config = dict(
    n_layer=13,
    d_model=384,
    n_experts=32,
    experts_per_token=4,
    d_expert=128,
    d_shared_expert=0,
    activation='clamped_swiglu',
    moe_layers=[0, 1, 2, 3, 4, 5, 6, 7, 8, 9, 10, 11, 12],
    router_score='sigmoid',
    normalize_top_k=True,
    routed_scale=2.5,
    balance_loss=0.00502,
    balance_bias=False,
    router_bias=True,
    init_std_router=0.0185,
    lr_router=0.00108,
    n_head=6,
    n_kv_head=1,
    head_dim=64,
    vocab_size=16384,
    norm='rmsnorm',
    norm_place='pre',
    norm_eps=1e-05,
    positions='rope',
    rope_base=10000.0,
    rope_fraction=1.0,
    qk_norm=True,
    attn_scale=0.125,
    tie_embeddings=False,
    parallel_block=False,
    init='uniform',
    init_std_qkv=0.0305,
    init_std_o=0.0,
    init_std_up=0.0305,
    init_std_down=0.0,
    optimizer='soap_variant',
    lr=0.00427,
    beta1=0.95,
    beta2=0.95,
    weight_decay=0.054,
    lr_head=0.00471,
    grad_clip=1.0,
    warmup_steps=69,
    schedule='wsd',
    decay_fraction=0.789,
    decay_shape='linear',
    final_lr_fraction=0.1,
    batch_tokens=65536,
    seq_len=512,
    doc_mask=False,
    train_tokens=351500000,
    steps=5364,
    dataset='wikipedia_en',
)
Below are experts of layer 10 (counted from 0) of a mixture-of-experts language model. Rows are named router (the router's row for the expert) and show model dimensions 256-383. Each number is 128 + 24 x the weight over its row's rms, rounded and kept within 0 to 255. Numbers have three digits each.
Before each expert's rows: "comes before" lists some tokens at least twice as common just after its tokens as in all text. This comes from a sample of Wikipedia text that the model never trained on. Tokens count by the router's weight.

# expert 11
comes before: " |", "\n", " The", "|", " In", " He"
router:157144097141142140128119118087168119118147112140130178127107113139118157142143096117091122160096123159156129113107132126148143112124100129091146143150094102152123105148110144175122113097109141137107103091134147115124131144110133137135165140125162142121163152158136102100163151149125150152146085122160163141150120137115123099140107123143093128124176097128113112107145132138179112103145

# expert 21
comes before: " was", " is", " of", " were", " are", " had"
router:143131085113109113155107165152115144107135117085136108076138106120077122109190136176103125142121119114167107131134107146115149125129090178131107107127113113162150131076072090157123136159128142134126118176103115163114079161133171104108159171120141101123107114109101125142103096080095120131128102131102140112137192156101105141144118134162122143088118147144150115107128151142123098104140

# expert 1
comes before: " the", " a", " his", " an", " its", " their"
router:152138121160139128156125091088140100092116106129150107111139057143111142158160133121109144130112102134149123130091148143113119107138141160115119128097152094136122104089122086159118098151138163123113137081162141122099141175097134107124153126115145178136085133152115113137107132113122141144114111124120130151169157132141090114114115127142034129124160117163153107131139150147134120141142

# expert 23
comes before: "\n", "-", "|", "The", " The", "In"
router:140119108111146128176120104165146133118155106098131156148149110147140142123153124114104136111113130101129136125119130130147135111140083150141148122081110127153112119118114123136141128098129119132120143127150136093085149158121157110130142111110184182176121099163134170134146119128116101138092115137135132122098175159095084148110110135141136152122151056135113136152121119148103084116152

# expert 0
comes before: " |", ")", ";", " /", " m", " 0"
router:144093148117086167107127132084123139115114128099133163101161133144120150132152130114108151145109118148168138123130115124130135097150110148103116132122138114147161113101100112170133113096118147142151144136121120172127105131141103125166126134169163133129096114132113114124141137128155182171103105105112139136180177145108144122114112121161120155117160140125131162081162123144123081130154

# expert 4
comes before: "\n", " |", ";", " =", ")", ","
router:132123141091094149156120156145158140114158116116150161088148100143120169167163141113126152143119112109165112144135137124117126121106131148140150151141134120149132139134096146149121106093108125130155122156165106122085092157148185136117157121161135141144146132137105127086133104083133124152143115142100078156138173186122154148118155091143159156137154083148131132137154122141111131111119

# expert 12
comes before: " |", "2", "1", "6", "9", "4"
router:140090118134137099098115174087119163127114098084151140094142110161122137128135092114101128131089134108141159122135160128125101098104106133089120107141152092143147123112108132170117145119136101155107104114115122137130160144132104156131161160132150127127101130161157124147174134078120162131148088101151132125140146137114139138140103107141125137112128111118112160081161100126149117118150

# expert 18
comes before: " to", " in", " of", " by", " on", " for"
router:155147114159097133146100159101162120103113101112161154125152097122137118155191109135089102110131091118120121073087131151114147099136118170124161122122160103177088115084125133131106094148124111184107094147126084158100107124112149118099150142153153170114108145141112116126089124094136115098111127109121152131124178117130106097156146097163117141085159099122115151159145127152118100118130